Below are experts of layer 5 (counted from 0) of a mixture-of-experts language model. Rows are named router (the router's row for the expert), gate (a neuron's input weights, with its number), up (a neuron's input weights, with its number) and show model dimensions 0-255. Each number is 500 + 40 x the weight over its row's rms, rounded and kept within 0 to 999. Numbers have three digits each.
Before each expert's rows: a language model's description of what the expert responds to. This comes from a sample of Wikipedia text that the model never trained on.

# expert 29
First capital letter or fragment of proper nouns, often school, team or place names, such as St, Primary, Salt, Pac.
router:456512545600545568416555529584422587517455484559475534566543467493537484445518511537526499448518493451440519519494516455584522539574549502494567473431468461509556437544495471539455493448491512514453476474482447543498520494510508563478427445402425501542464525452560478465530529549496461525490486436440508520490522538538523510492561545484450556485501599488550511548464462538571517551482443500501551498432465513479516491500464509507491459519495523513538490491473522498449572533481483515508511512530538505409517417523484496429501526527523478503508454523491436508478533460473501495476497570516487523555475468500476448465469497492519486516380441457502463554439416472491514483526545471457496457478568457544552446443420570551473440503520495447500507492474507503538510498478521
gate0:466528503478557513540484495575446485543513569476491489425472472488494477541547438432488503496502526543491503565479494505505510461463529447427469491471527442487478500398520458463459426487548587533519489446472575500544547382480492493506533525537389454511496536483503442533498547425507527525545542519501568499544496505481394480553533576553502513519499536544536499524432562486502484556514499489503550561512497458496484530480457500489544528500551515550477501516476457530377442528531468467527525483458487548566500594493568494509513476507488506476462481518485515496560503468529568511545509533485396501493542511541547470535513536527482496536497522481527413474559524468564556499456419473477504572475519549456480537534476492431407545487517508445496480471492458574538440548509526
up0:510527518429571511573491499584435490561519526483456550496460527469502549525520500440511437483487447471500488566470520513428481526523516468521499486550478477467572493496497543537444480543496494479507465489506515531594537520478499570495548503527428451512532488425471449511477515466584574552536510472473542424563495517516509550527470462445529481522533552505484457531414491529485542522495512478433417510580437479464449523547511508513534467498514490508541524538518471561466436427439489539534534559513450505483522504429536481445444542531472495463471495556467481516522536438462473496523466503445502511430538509521492517535551520570486479536587511468532502451593498414580442463503441543467424454509550533434528496549510415476449575460512487532558523538477463513520461488462434
gate1:428538491450535506530540476502517510518415467440553495431543504513458516466486489457439487517544460539467496549586483508475508543513473408519512540509552529522481434510521494510490515564497462574501432482520492519480444447553499476527506539519466509535561483455477494408440475484501470433448563432469499462526435489480521526477439447500548563480554503510489469488498495487497492523486476533509458464492494489436473520547519511527554438529447550518428569589527557522455474450468494518502536455538544469471559449435485427517436419526540498461513472579457499448566449472546473539567517444505410552473560608552509508520550507499498506545479547477580576498530547479475544508561416532516499461484441534515515514488477455550525575489527469491520557508455486511523447442505484
up1:422517508461516596551475504512506492518467481477466429497502502571403520462443539470500484485508545546481437499532502503543488613537506432513510486541476492544446515519523457442529470463580526499546550460436445468437518477519561601533534513571520523404469517424465444415408473533502521450474502506432576526460466488445496442559493504533529511469519530455454471548515479478498533508534483473477487466482538507481493435485479529504486564468468456542463523462452545487486553479563528493542463453555491560529526432483502514525481460482480477493445438510479510468440552531550452522565560405514435533524519552526561494528575561510500467449460572484528477499494465494493511468583432499522499422531488542457534494476460470537514493417492517505519481498504445522509462476458472
gate2:478519421457545476556470426510469484531539485424586479421469514562407440503517496427487512565466523559483486483444515474426481491421470525470521458487482500481547484480523534532553522492504625513469521503453560564485430440486463472498504543499484451527565491543425476478517528456465477458551432493469496430428490519434425515450519485488492449541528485469510504527434505429469500454533489572513480489518465490511473474504437379487499522513442439496511485503431542520501531510538529477452507495469465487548539455531476519510519471598465512496463511441563523543459520489490517552606550448508486512543525501459485583531502485483594527472551562520515517543472497527488499496451482476503433539567485521512497480523557465563531495526487511470446520506428537493493436552528468
up2:521455502554400461483472552516531473462532505510454447525546459531491496517463516525570489507497506543494516498507421534457539539589517413459514541494450482438503505456492553519548549440465524462491499454484459492501568538515508451481488494532505499511403508531502531502489472509479474548503485546488466500521547528520603515507493539491506501464528489474509498447568455409503461511439481478572580505496454487534556523424527497510447558498550485418479453541501491467530495542498448433509429513504535547476448552512498537497469467444506469545567499530478494609488589481502560536403499584490544470501517423477524553443474506449496470537508489548465541410441475534526495498476577444483523485503469467480423505509463436552574472551538530521496497438627533513509499486518536
gate3:510500507513475488512450495514493519553482437507492523540510495552499495450480475588454453513524542407521460468503489586522537477495513531494505514434481482422462560523448564515432548458561587451470568494512486555556548484468430495469456455512491485464490517510448502611480554542474486493496507410470516573495536549536564461487505574527468524525472541417528469492473532521492521490517493519507519513522507538541523548480493538573491428502530555420448533493465474452528529577534515486455484501434526494460481464538501439494516573529545475577514524456545438521530488508454508492462482503564487387440446472461465476502494483490565408474468502487504503507548427491495491529487498461551548604486519411480423577567487540514464456494473485474488474500514497493499491618510495
up3:453524452532434551454471559440465491558535541531457454497465522508537463496494527501574532483534520461530513459466514526485399544555596589471472426539464539465549460492482557512534474414496491425550494545544466440477491518484509459497439493506539554467450603552456516487510487523553512497540473460479431532522499452499578487433524515514510496556439524451515483496510463482526518489512556563479432409550543481514520441453470509517520477485483451516559509471571526478464518501522542507437519513556548563448446493446506587495505475466493526480576431517487551526492489544539515468422526519523527487502470516470511502438566585540475525461577457582508543473446502575542500498515443466486525512511485544516528442462510483469504480521527419456524533479544474434471538459527542

# expert 49
Final pieces of personal surnames, often German, Slavic or Scandinavian, such as -berg, -mann, -son, -ev, -ić.
router:488533423445550503527473504452614506546426492473465503540472486484552485490484584539505517523504479480509500529502434492471484459437488428515559476456441496437487545508522396521427510507452492493445512506467582517574573466500500516470522499515560548489457482509531485514465559500514511433505431520461569507491519524518555540438495520477513511517514537496483427496555569528492482558504516499545463521413476518497516598431509467507519469563489538434450435515444539507543470545454514547490554427450499494418606548478514497501509476484469574540474506453473513502523426532551520538458483535437526542490433541511541509446516496513443478492488494492499491418540542493476514578422506550512493473570497503518492551510538515520440538541558533559468483394477505572483526500498536
gate0:485550528485532513505394434487547519508567516456511513531566435547434571478511468499451439526440509486508472531563487455454461593466552482455493543561495536564452457489445509522505496552537496580487508531438504499496537549591499480585543459510528451432531502432494540519529508544419524491476455485509428561426504612473519480460464430543495504502510497550469538509514451474513463523563508449534468520533494476409492451513443569478521513499589472481470461542520578474530537461505498479545478565498514505483503473471442547555471551464474483549480430522496515446539466547479515419554470442470495517517559550501539534443524523401556471482465487567525544502464543552501465492485510482513506517586488506454505463439487491487522472520512514528519500526506497479455512432444481
up0:560472498459460521491530517489479493487482536521478529462422520474564492502525498493506461467515441487496433518434560579521545378453498561509516467535576463466511569499515506481526519447533541500479538497493488505462465512477499506399461551443511566521485544511522492428542457471547474483570475505423542501473488451511451475525511546450458458499481425430511471534467489535540528497446442512430534453506469488570485489440491466471471444442432482515511572474499515519413508563536497602465512499570476561510478538504562438404534445535456476501541554489479469495490570473487535547470470471468508497536406452477529484537495516550409492511500540503504499490520461446484471473428434501410478534457499571475473535555571519527518487516499465449557494477503447552528510470578524
gate1:553429484538451518561523505515487463537476542522525509515481516503502505485542538482534514523573514471482586414564517557525584510562551533493511532548432506507565503531457550517560514478573539526540535530510499484553505521476550504523511424436534499431437466559524418434430477475540516527546430441489525514437442519498554565491492522545516494494508514514489477552463473528441533519439509441550507471517456581584474483515552511457445484480507488512526549442497556407474487563523488535477426490451526526483562504563457541472536467459520497469550551466529530503453531418493498496457485506525538481559492450423517443478439533559561494528559517440451479532494462469518472444499520509514499468463483563501515570508507486471437464584533517457504443514501575601463517490492518
up1:524532508497446514540524503491520463470444500514536649502476494549489475497504537510516510510549573483458540500543502459496524560541462475402540450493476535538425492500464452510556618507529448485495509497508440487554556514481486612520471460495544504428464429503542446551435581450539467537470476414518523447521448540489538578532512509469555523432482538527531509549489539500423521521440471452551535520507431580544486528563595594465481473466521491550518504457500494443495487531506523540481532506395502508502544492526507473469524555414557516519504545458484472532478548418494489491474519422480531509489491487467467434483433476462512503562547550556457501498472517540485522502493464507508515480558469491492523560527499490485444519478470456473489525436511524531533490573464517
gate2:477561453499481544539516455489506470501513552405493503454498493508545520535521472531455558468521583451479518477519492487457489481462508453411482510514504522483444519576441470543463445547458518515460516574532504443467540543494495479474536500523503521510516530461485459455503475486565532473433487570503492463439452453488499474538443508525573550497432448567489505489511514551470508548455556505433466512439438534491585527498499548457478540537499468448516439554558461496560498457599476492509509447536452523486553471440520490461539436510522540522462507536499506449514494463521509450496427525473569496550551508447516523469493498510417499489551481513480430501477564560502481479438465465540453506516543597423568484470509439503594508590543426449460517429475554512442500434460456
up2:457523471472538560569462538503486481436466517417476547528510383524542521462521484494467439482541551444484466484469501530489480512423493462501499453471531447563475511530452439486501472492480480437454485494509517559494524530500522502463548463460498491416482500519454459499521493535555513556506483549499510455473446554518496455504506503508617513515463483573494496515532468598522482527450519467509488473479383593468527526512486497531468448503473506484516482507463477454497456487538472485507433449536537453502486480457575473521494506489527484481464457524434463496546561559491504530456482418491484444525484552440502541514410487466400430456485509516487455492475533529470490537460449510525383470562478504444550500491476434496572542584542424394514502496515459477439547488517416
gate3:474571484463522470498523462517431469459494488493566510439479481541470495467416507516503569462516589484511594446634480558515466527553549513508466556580464461547510525577551523463494448483566460555517480498512507464478530495462519471500509482548448511491491485409480459451466518478513567479477588473507494467538468483505517464575434519441470560575530465465418494459500563476521523488505507474502461477524475534442478489546529545513540462496462499481502538524535495508451476554506527503488545510523501494483585462500548590465537474495530488499434506510478481423499481502505473418563399451488497515471513494544449456552594475454487579581479492477528478503547509471519489495522511484487567445496509609471503600527415534466484523503524506466495518483440491490505441489469443
up3:462512469450539527489494521452492468450441440513491524479471477475487488422442561539518521443493536464465542521573481508557478495515496499532532497547482440538499577570585495430507477487533483498451576463469495510497526472401518541463527493506478517480448494454528474432441559510522489498454561446426595482507493524553529468550524539427486559553517487432456446468545574511516486532466485480507465441539409509471489549480506547498539472492443562460454471499458488559462485566481535577518524491560467508436548501530583510453510487484553533549501520472474495462522478531493473463528435470435509492504441523556483461487552488474399539589449475486505471475566460470473502558523451528491556444514455591456524582593471528526490517513446490477535480452475452513484520523460505

# expert 19
Pieces inside multiword proper names and demonyms, such as United, New York, City, Syrian, Football, Working Title, Philadelphia.
router:379505483513490439532485483518552496508474484519445480512520498480459517438434546565513550470466552495474438527528425492548493515501523480479560450511544441575499481517543508543485536493556517524482538479481536469495489423507511532609442476529396461403396556440516474494470562511481468467498424550477493504525538533458478569572555531455486497482463531503524511533474534519468470470528466435600548478476490524469490549445515424526494448548487519556454511468486505502508586599486522528488570502499481448543435510494507518540503505481533542509566433520492483456542540494470500493549521512441500544506417524502519461455509470487422488457491483468464520505515452537481527536503474516516487491567449485564414500499495488552523550493533505541549537460584440485578509567499559
gate0:468554461492394540503497489516479506557435431467542429424427621549473453520470458460519563565505502475499468462435473475562509468476585568485502471468472596448504498490513509453486451492465457545525490533519553489508519517470473541493512495511477480465470555516474497474519450473589473523537503533532479440432522478561419499511480502487526497562481492513455475501512419511522532436485550458429557475516514509569552546488486576459511485535463560480513515461507510490482493533543537484488534529524538424495529513500486530538561428493473516477476547496529556474488606509572496546454503502461489496598538479473586458552549514524572528455509503596434493522494510444498454434467433453562503464509535608499490503456512467504534524521506514522527490507505556528457481522473545
up0:458500471547524496494496497486517517515542573491467543436471515481518490487459519483524546510514542449473470525535538511477497504491455529528536589576516498547537497504483443490520554495533478477399581480466437532419489425543521554443487447538426483546484496454524505463489476504464552444432504473436541534428395493451480529481488476442508479512591474455550495420417492544505491484412525524542500508474503436448420499493538541551478482403552475519515491476521452453489478529502434556493517503534549550516500456533567502459475474507494523482489476581490474514496443458459451513561480472491443559484444507569453513459602521502511573532475567462457514529476485527530525579578499536535586477494474484555504486501498510459525478468505461394507570497520490441489502546534491
gate1:562534527516428378498507506467515456534501538486523449489416585540467483492436553522511541520503429460492510485494538531473483458583493505525491511450478546516543465475486542537525463559511529459467403506531567422495536549532473485505467481480481465444496507461490461449449535510482458530535509464538510449466486468502467510495420522434428485542511474429506492514457451524516553465486431517552486471404490465517500495517530493565499487471501444463536576478446491484508495491536533558464549476545447527537483580562439551444514486503535517482531492573504542490488450543611486520475548457511466490510488532578571442566547532538521469494498486547468548546510457501501491492501512499450562553487437556590489534523551474487477494476613467536501568573568479502513428509512476
up1:513488468471509523568482528529534550483459521483422536461524558524516527489523459560509508496468514493519503517494544458489526468436513481548520506590516494522401466553446527455519549515540528459519617476441506541515463445469481579497541485476496504541468482566550467470480446495534554480555505495523512569471499483499515548580501513507507539406514491510439450532500460493518419493437496468455637551526496541512452517502524547513515529475506524530514453470542499487498458525483509498513442432455559562470460536488571462470486453418433490551497538528431512519482521490417526453505495525475572512532487502468510517456504548521460575538486508490519539479519559524548502457494424523562388509548536488454429534499446506503578608457508499438461452513508486449478497552582509
gate2:498526499486483496554517511467504506455458511517452489529489474438533516487474438475463462483512464473497557552500441480504464486523563470500542442434465544519455495474500460460512466497542464487511456493465515448486573461507488486535461448510515463446491495498522562453474479513554471470529458521493576549390538524525458508599502467527447511552471546461563483446434455477452464533524487461496459493534427479454533487449562521553470513601500456571456459442464474538529546484486479513487541449504498497481520572557446555519460539511529560508530483480561547479566497495470508339517524481421555437536505472421597499464464543495432482480488450547505538533469464565496543554534417458512479556582487520484508544529554557561451518444509519501505542481510540531483452514442503
up2:432487507527443575474508469554576516540506546489502585460448549430538544514528562482439518474555448444518466544462457545516524470491455474564532527472546430555545486465504569515528543446567477522476497458433468559444469548506567536390488497507493420492470509407491443557514532525482508519477504539484528495517523482481489475504526499498422457491511496432451539438527516443516479488458447565511531516502448395536444505505564440431510475451487494525504567479447514495460493542471535450521566469544527532535520441511542453497497522574472504463504493460512496483442503545524564464552513503573509560470404473469511492585505420527508505544498498400460520542505489470547482500459550479439485527441497488523452530531489547508528447532526459526509522446553477510530509531552492
gate3:519482489525477456538449501506579484526508500516587492490480480428452498545476498476480507509579424500547591491546506539513532449526460526510506587479475510490498478430526454522508501482533505503406500514514482495547472526482509422486425413495520475468479500490594578431487596487489485526460496469539506473450520503548511489474471422467506471553470518559513509508499521489526502485527493534424506608553556495555528472516554486621540541629545470426484505527472470492476488482538507523469537487477564515491449480525509511518499488542508469498537488524539547578483437466469479526483498512538444441516519533400570490486451464502417474487492505464498535476550497567473524443443534580534568447514477429494418461552552566513494474548512465583518497501550490516500486469523513
up3:480540482481529519509499495517505528532463482523505500554556502500454472509448428571544552488489453467552559527531533482476548557462491491469482500483550520471446487492537453493483526505470500461475517520546510557546519461474545575546445493508582538479526487490577459456473522483524501465484498480484489490464530511476481501520611418478535487518520531478576490483514488461407503499537451507450502598500535577480569520520498498541482547631590473503492456547534488518450471482545519509514488508457498525546487422590487454514518450409553565435511458529477528506502513482465489593515445592488517462509546519384540474486429488564541541494561500522478478430500454531506515458510493578564508414593507434518433522507530546532461584511479494537501504529468510504524512475492558

# expert 33
First names or their first pieces, often after "by", "son" or "wife" or in infobox fields, such as William, Luis, Adela.
router:518522502481463506506524517516540533497444451480451502511421561471470444518559558484488539505551439494495469479463480532480548384516494469509559496467509389484524583516520454552497610547504517466449541543503473574486465539437543535489480484529487473568486579564502462526490532536520475488457458517450546451573552400560456504469523527509491465519489560429501515527520532509518509535495563597505478491518463457444553553483500418462478533543456489481531440463371475504461447531501504465462519467508501499487504490548572389530507508607479548567521504513503488527538513507494524485526539520537500487507443447554478518525535500488503534527489532443501545471523480491453519518459514503504499477428444487501509468458530479564459478523502496495497481436487603510547506521529613
gate1:547481493518476495494481539510534539517469518535477514498476455555539488507492517466508421553488440470481549489550490472473467445492464501483451487509486481446477525496523569469526478567509512572383489505488513505483468529494569517430515499441564523576422468520400527438488473554423514524492490542523524492536515488421498459475482474560598534577480478502533505548468500518470498515517507505427485451604509420460525539396542446545441557439492566512473528525453532482453488515490439484509533522482532553526484546498578480514504526545513536455597475557515497523487538536484494497502473472472557540587545433486463554569515506541536452460493448496498477492532540467559531493480482554478460456425448555517572488577526496474466381530468507475528453472504494429484510457478481
up1:473478493506549517505457445450496487491497478484604451523528522448449511510486485518491562417475503542514443490474498465482536589444449533493515486524495534469490474424433490548452569436439438441578485543402491466523515507511475480448423537458480482393551482483536524476548534451576470508494542483487471564492515572555552502563485530466433505499462465531472386479559536486488538489465508498524494557488462464497466518518497560468513469465569437441532525500551516491553533405506538508504573469520511574498538464508425507530539507481495436465429550485494457499531479476535480503438471553509498500519478557532513431432522513506494564526509495532534472544499481462470449523512489475502513545563523415519453510485462452453544574392513520450500479442454527480503500554502526
gate2:553495498480523551416515542489458488471499450434585488419405500424513358494537536536508516488452458500523411492502528403517495468406461515591510444537548421484528477525567540546474496518503500525541518486456503491493530450417525506543541536430477526485493511562491472508516499446502438597549491571456535557498496459459467556510463578503543463463465504520498444524457550469514477493474457556479497429508507535458482512485499501483461530511464466484489440443455503575543526524514524555502459483482515456515571549537529523497497484552498595566522493521518512537507489555546455481453532469468474490537458526485503519511522527517484479495430503484460543495431469535452491508542453494450574543510503563438515509533538494518489532506449550484478471553597446514438523497519455
up2:496519523501494473508483555496537533515460529562511514502529473510531564526483558511482500495540460467557429514411421504527504411524372480444483551473449473539453473564471476530545534498504538527506441553542499443490525535559468449512359467521461539516499514526471502475489516504536518483517538485481461483518508486523527485535446513427447417521517490483543602492436541483569533480527515513481540509493521528509551468515467498516513520488502480398596566557518506441494519520564497491482520554517549585459458497501487538526554530496456427591513483569502503406453470483563587441494545566515564487506481487516486486501551460475471473507502431467506485489485577486484583566508510443501497454448484527534479443475441500530551540496497569457453463520459479546512479526554523
gate3:513490518509475494462475477453530511495456522524526425493501514488501594478501566526470460539419397530430440387480503425570520556536456506597511468509474509467504427480568568506494428509497494549514439512472539476463519516477565480573437481475548510495495536504495553515544550516495489510476519600501540474498520509508590566498481535550500500554551495470490484524524520509534520451474491516480417463508497498433524430453478453514464535471505407524472520592472473490549533477550468520510469529530509444535485546553483578530494518534527488453459540551505508445539495515461489512569527526481558460506415471476479559537547535464509471487561469532450391494507519482534523485572500494488494543503488482497501438510569551487553489426500595579581526462482479550506521500485522
up3:507462519460516501444527509519453513490507537582502468436513484481377570454518533562457541515448468523503420480513424508521510504529454521508506467586509464524527473501523538518504475443486576527529562515432419536431431515502523506582468520561442459500479488473511562507537491557498495546517507530508530469538502514466510516511478547487497483574512541481560504480517510523521530523512491484524530391523493563496491474457417445464496534480534506515441485553500483453501516511568460569504465435464448419572488600555428572581477416485512528494560543502498531453502573541422507432487508535515524486513555535495412424474522500568513509535539519510491452507471497579441478543503494480479569493436505487478476484465498559532540497468483591515483476497530533557499550529505542
gate4:522476517492479483493437520510476512490489422535494492530515458526456534473523491483474549467501524474577510530506465501528488542479560523528512509468461482480499508478489452522486560529462557491482551495461462556523560509479543517489527523461526502511472463596500457480408461528512529502501574482517498426515524530464423543498511591515561571501547574501511509512514455454473453490468490512552518504554526497499498479528448438509583453522493516537445557503492463472537500542458513496503411469487515433429560442399433497631470459494446529455506506514524489525451511485473492449481466513631529462547502460466511579465505525475581494505475532468451506498526534538489476523507556506457451485503432488499415616501491505497382463500584462578482480544479558472480570529434543
up4:503479516505528499512559514468470458485508545453504482499394559558566512469535490531487568543456446569449501467526523475550511493440426498463490496466544581449467489468501526459512479498504464497554426473523450464454430553433444464488502461551481548471534522435467569478476520469492459479527455528507469488479488443527542437467512483440455449508459494564516469429519527573537512515497489553527492470461524488426522539523518515481448504511522455487546501386512520497460513476551480531521522498507492559539502564555519467434541498505547423538527530433474502467555460559498488586492471483472422526447405512534493409520516457497454523570448542521565536518482401501502495437518464509539573535467532541485596461488574479517534566473464537445441565509520477504513485482515492

# expert 43
Final words of addresses and place names, such as Street, County, Avenue, Park, School, located, -ville, often followed by a comma.
router:479603454479507509534513440505518507523464470518447502538554445530443523497493570535552567497464536487550440496538477532467533523523542505473566513453487521500489480499456511466474438495508482543511546571464455486516600434520469522528496469550551484469564504480585476463456434448471468486472494478483477461411540567547519481493520571475574551506531594520531444388550497458508484483456447513502516529515448494539539465429511562546553443506550514426445502512552529488514450460493444523489454515489582483555449510492473507453485493409496446472525543519512486454582538512480502487464531521497469441479504472503527466496552533480505510598587474575450458409501500530492515532502495426480522537536451495536495565537505524562491581461525544531455525479478453524479506474447532
gate0:521557472491433492498522536480399502514534537498515507451476490489444517522468510590539449509495561470430536485571463526501539501552461454491543565558487499443468502518496536491385471495516534532543536461496526482531555388460481450437497441602498482511425481559504459530491560491514489503441463419498505498548595527520510422459466528470530556400465524473529529476599652501471508553444509523491518484534469539513547513513555508488529510487539565400488470520515572482561458567527499450493483468407507461462477480512494575495527448471463519491496529494519500568453492484503446459503467518443552469442461521504489485522517548442524529548504545484517503434493460504469484496502550467498472467452494514492470549496510525540412458531509541472494516497468488492524472499501531
up0:653467513513508555444491469490563486510589454506525482523521551558480477544567521470581471544466552467535476448457460473497498569465511548448489492521507501528506515543533490552513537520515514570552495516495533530444438533554525467513457516423478512464530424590531487514522424493394479519502455581498483500497508528496498469491484460568529490501448462575448500543544499506457534452490535511522437542511549514533493512482489475554445534499493485419440467510523532459575479529533410390522469518501459537475507445499472509437478546549528536536523521467481491528471457491506532454533512520567546491564563444540512573538485489400520481465423489485471439500474487530530502530450550525471505538464510468423554472506518462497494404467433580479542463495501514496513511499516489
gate1:564592465425572531456556522562504494539505470485486464508516535592461502450486567473567491497512500524467501460539533491523471516520577525529454424468423512424489459498484491538514505502528488493518512539478491526471459480516482475527440483555482465516530573509498465478536436413484482553528602566471545478500536485556483461476513553509538479581555504563497514481458559500540525482482506507484518510467525502528507454493495509563447490506426411442501494510585469523467480488581514485475493480507453506603483489593494500435559520474518474487422527534513535533482558522465599471531603546494450491496539467515484500563548458474548523553585525527453480467514537471489484562513552506459455492473452471484490530497578507460500461470487572462471498492439442458587487454553531
up1:482451508505444440492468470497530521460486529494500594483448529408490487492510476505460444482577462451497535486493497551579513442508410423497514521551556431555519519545530457502486483505538542433484450444575520496565474573494537543492562530525448447520514517450486497538507539572550478431543411463540511507541547512442453519518517462528459509487491506462519494529455454509490526533567541484461507515474484461403486579542471504475491501513509547564529501498432460508449535560493496460490566526499492503472492484424535407496465474561448542583511472568501462458494528477512540460505469517496497563447437429481446486485476455555448494505509526418526532523524540504508493465424547505550509473500578560489459402477451483466492521533510421525547533445533512551510492565477509
gate2:513553587528518498532491572472441525535504549493524411510467457477530513461531534491542481506544437493523517494468516561435474556505566519534484552504479475535562440486471498460553459533504529495557536475508499481478503494476602440520511446516514482461464483572519476523521527424523427544522503512444597472413464499560541527489453521545582479526493510559440498494562514520484506489427523518565451487444584545541476486490494495530528474544435452447428534491506530450534490495425383560528432439541544558525512483561546529451496454474558541544530502486470488461537451415492527500460551459484483464511515554469475511519569504472463488565515451538577441476512501507493487534518543588480477513461463439485511519530484495505450454529464510480563541471528428520543494525500435
up2:512497532459479555516434515432537472474475469545464519472448523537530536555535521486417487638435475494415518486505447427505529455566493525550516453551549419446488619505512497499517534483518510518490500459546520572489448476488454558510563497517549566535579518552473516536518530514525539474501534428547527551599421517500511514472491505528527516479564517484539537590527437542452489587526459475519465472544403488460468537496492470515449553428484490487488443516485454499482537503534506505531456452507455436539554483500459411547478474506511496552497479518473497500472504534475508532536503467481492502502489503518467554459478527481496506421488503473413495577466545495491518476457477526524496438484512596409484429517475503504487466527408464450480436495490553541465519515512478
gate3:477551568595456463526525447558519493525546477507468500500557481491350483498468497423523437519561544507572424504478524528563457482462472533536453497473467505540536490516445626546421516567531512457424474463465503451509547521449432529441511473463518469510471458411510469475450536555472554480511474493545429475487535544472536490459511468482556529476545480452525516472502427501518518453477455475459493551524489518493425477472527460497477425477516528478516574554538427500506493521531408384472495455511523428498443524458545526473418516498500463415484501461497484535549518549451486466512480531513410498443513485544502464511474504542491511581456510491450488487495466489503509549508530481489528508487449481533469511503450442492480526494566530510519481487541543532521437524464458
up3:573513550503509508500481403503579509511544531508482513516531499450416504509511544448540483559482452437533391491509571535506573449423413482548503479478454507433552480467493525519464518494480491480472496550501537455534495553523482513443507451484518457526535493401477456491426554511479472457544468477517446451489484536496490483446492486403510476511498467449511513469454515499422517585545490503491581462487441484496487524462525415476515462422533467487504463516502433502496528460552444490467508525477415554505467485492498422508464429516544457482504507536499523542541528530496522538497492582489482516493478462467546502494418494546520409511521508450483527479476504499499558471441504542557478486540464437535397453469519474472487483503542566599519503458517525542429478622469520

# expert 1
First capitalized piece of a foreign or unfamiliar proper name, often places and people, such as Tr(am), Mar, El, Kur(akhsky).
router:473565530567469526494507526596519517521519488441522497520495498527554486562503521473441547484589450568510528467552552578481544500491565494488593583502485498501536443555482497557557532562472489493441428512511515467539535551491447469543516457423522399544514538452531450469485530505503473502451572503446436424547489472490490524530487498489544554486448539504519532541517479465437546465464550528530492583454481562485566461531504422552488490566475426492563583499445492532531465481462470493504569517489494451470472460473472532485467441601475444457493487584444411482478484400474488526535502541486460460508451461465517516504581484540501476533560479481488449545470511454538537486479525504470502494496498441490485520514500487499468491493565456456486506487522458528575524510515546
gate0:425547440486511551522503469519459554503485504507597422461513457514502453573436432498467484513431547542497494570452465451533462544529426523489483444572534493483479414525596512536485477438432505507542554482532476494505445454465524494528479545493515482407506462558521502478469478466550562458481475553517456516486519484550542579509505460569517488528533494536503533565407519474518495512478608466547506403566470530513495483514456507460503482436486566510475471489637482493551526482476525541500515493448523471541502502516527533514505542433490477529496485509468529473445474464461457447607503453503453547474501558499524540524488539476482524494478535491511534543548490519541567498493420432570494525536558522464491460534517509519492519534506472423453454553510483543448490473531439
up0:531490518484521477482547543510538457556476557490443582482479533500509511496532547534534494546540511459541495467510487561483541465439513477497452533472485502543485571432462466473459522523596496493489488540452501493460535487558482568454578489520442564570519543426468517565549490478455485497577483411504550527499446513487456419466446507432446462480459451496495437397559454537476474502557361472495551574423515463523454531473521507572511492523547451490551493517426539506432490516576491467445474497507482550467499568516508485523476429513469518480463531482554510535509556566564568545381531520473525521465516518529427442504452425547546480472537505536487485478465520541475463528492541533484532507501493506497474508463452472468563487486472504563492546482510510470515475499514515
gate1:447488502501552565498454432478493451487569419525517500511612508547420473470507532461433520477466518530568468515543526481473435507529517548488467481527578510451421514520501500450477533498497479464507463512441530568456535462545494540516521508540541507509495392518398587491505474477456522516546494546500503548529430560456483513525430543531470510548505515421519498403520482458441548491532522517526487468486466558502491518567437536491478492517546488445478483507550527513500526506509503536494492397487478497526591516483507458538477562523508541466437495499461534489552511445468496497516481457498530610504535513492467512435596503472572464454457466604471540465526471474551542495507499483467401499546513484443519459470561447508516514463496561526487512526389475491508505506497439
up1:450436476525491514529493490484533491490556485490429451485465493429471454380521468468507492486566433537501517520490499402486438485510519507486520469495443525487426569481452455479491524518423485489479513448484506561473549490413435463448509462520533556503496434500440545468492445475515478487440464514553507521536458509496528587550517499537538427505539518519487395510556405561475596499467481492472436485444438467496492425497453504554483543555586462551470421511499506487540524519528520516513484510459405597488449519545521516497497557556493591546548534473441551452507479471503485543531517503409537488559513529506460484412545542505513531469499515504443510479450414494501529570527522505514487551480494453457513497544489439546520516493487531495492471519449504481488530497496542
gate2:489569495470536539560501471558500390555520510497622428486461534546540486522479503517416498542451523534488404403469548512445451507530500519490459467488513548484498461513496476491457542503565514553535466547429434503538571473521539507475473569473528481517467444512491498487442513480469528485545489498477469498489533519446502445455552586519547496469544488526486499507451477478442593542509506480543513504561466528501504524512484582510460592405471533489500513483494548526511495477514516465465522445489511475520486491484437432558525509433517501478401430456544477551427502462449564573514573482545493523539494476485514450445470580539521482469544503495493518556586536515519462475558573482490533493499481506495433517485541539423502512476604471503480483471489571501498459462506468
up2:524465511505509508606475512496520427502496504482574425526487544524556506509491538497405482576457532498518489443523539483465439522556502513529522512430507546500547473535463468534477536532544507595509444456376456472532584523461514513416462533473566506554429460540475506480447511492464537465550456543488473464492538481461523419442521531511537513525522518448511534456538474424448550548491521506508449502585468521538516530528526520514464537484501478473445554533506499473518488447463479433499549486465542504535505504534540514549530537512526536485436451531512456556422495486430521487548556513537522482547490456473480448498430585501557475488509491494503510521597516539524484441549563544478481561405482464463474462551523535489475461478560520566532474456464593498519491433453480
gate3:504458447522527477552587385500518510512539496513468495491499549442443445415569537429452539552533481498447507577516538472526503506469461445502445466437436535475428490443416477523526528526411500482513488486509527494502446500454487496548483472538512510510483496509570535469422530387495494484498519532533481424479458443512469468439484453562497474503542447581460470488558540480514504487470554536490477496514482492437486432529555522506506534550415474527574479475501499496509534512482523497481486541461520590503493536503560476446604463525457485521510494526569563519561538484447492528576467469465437498494512465533433537525502510470413557530506525439479464416436486411435497474529531490535504503460492491510444501468515449443478463479440444491543513506494548509558520516498500
up3:509456497574499508576574418492437500445492481469469506530566482489446523468544572491512505513548456484511480468508542528491577569378517458507522501421569498492481580430438541502537582552506545444448471524514528548487517509484491500565483510473490466425433482464509533414446525458499488478543514447504509472418447534455494426426504482521478517523509523469508531482573495488510479454448544472488511499491491481487544508477584495500500448561453414566518543417452508469518590549507504512491503555470500530472473495510509476469544444559440527496535469548477522533521517484516457585476410507478483432549518451473502472508510498465470562508515443483468512446479468396462477493486501537544490530463503459505509530503504489506507437474431474505499484573439483510551563549468579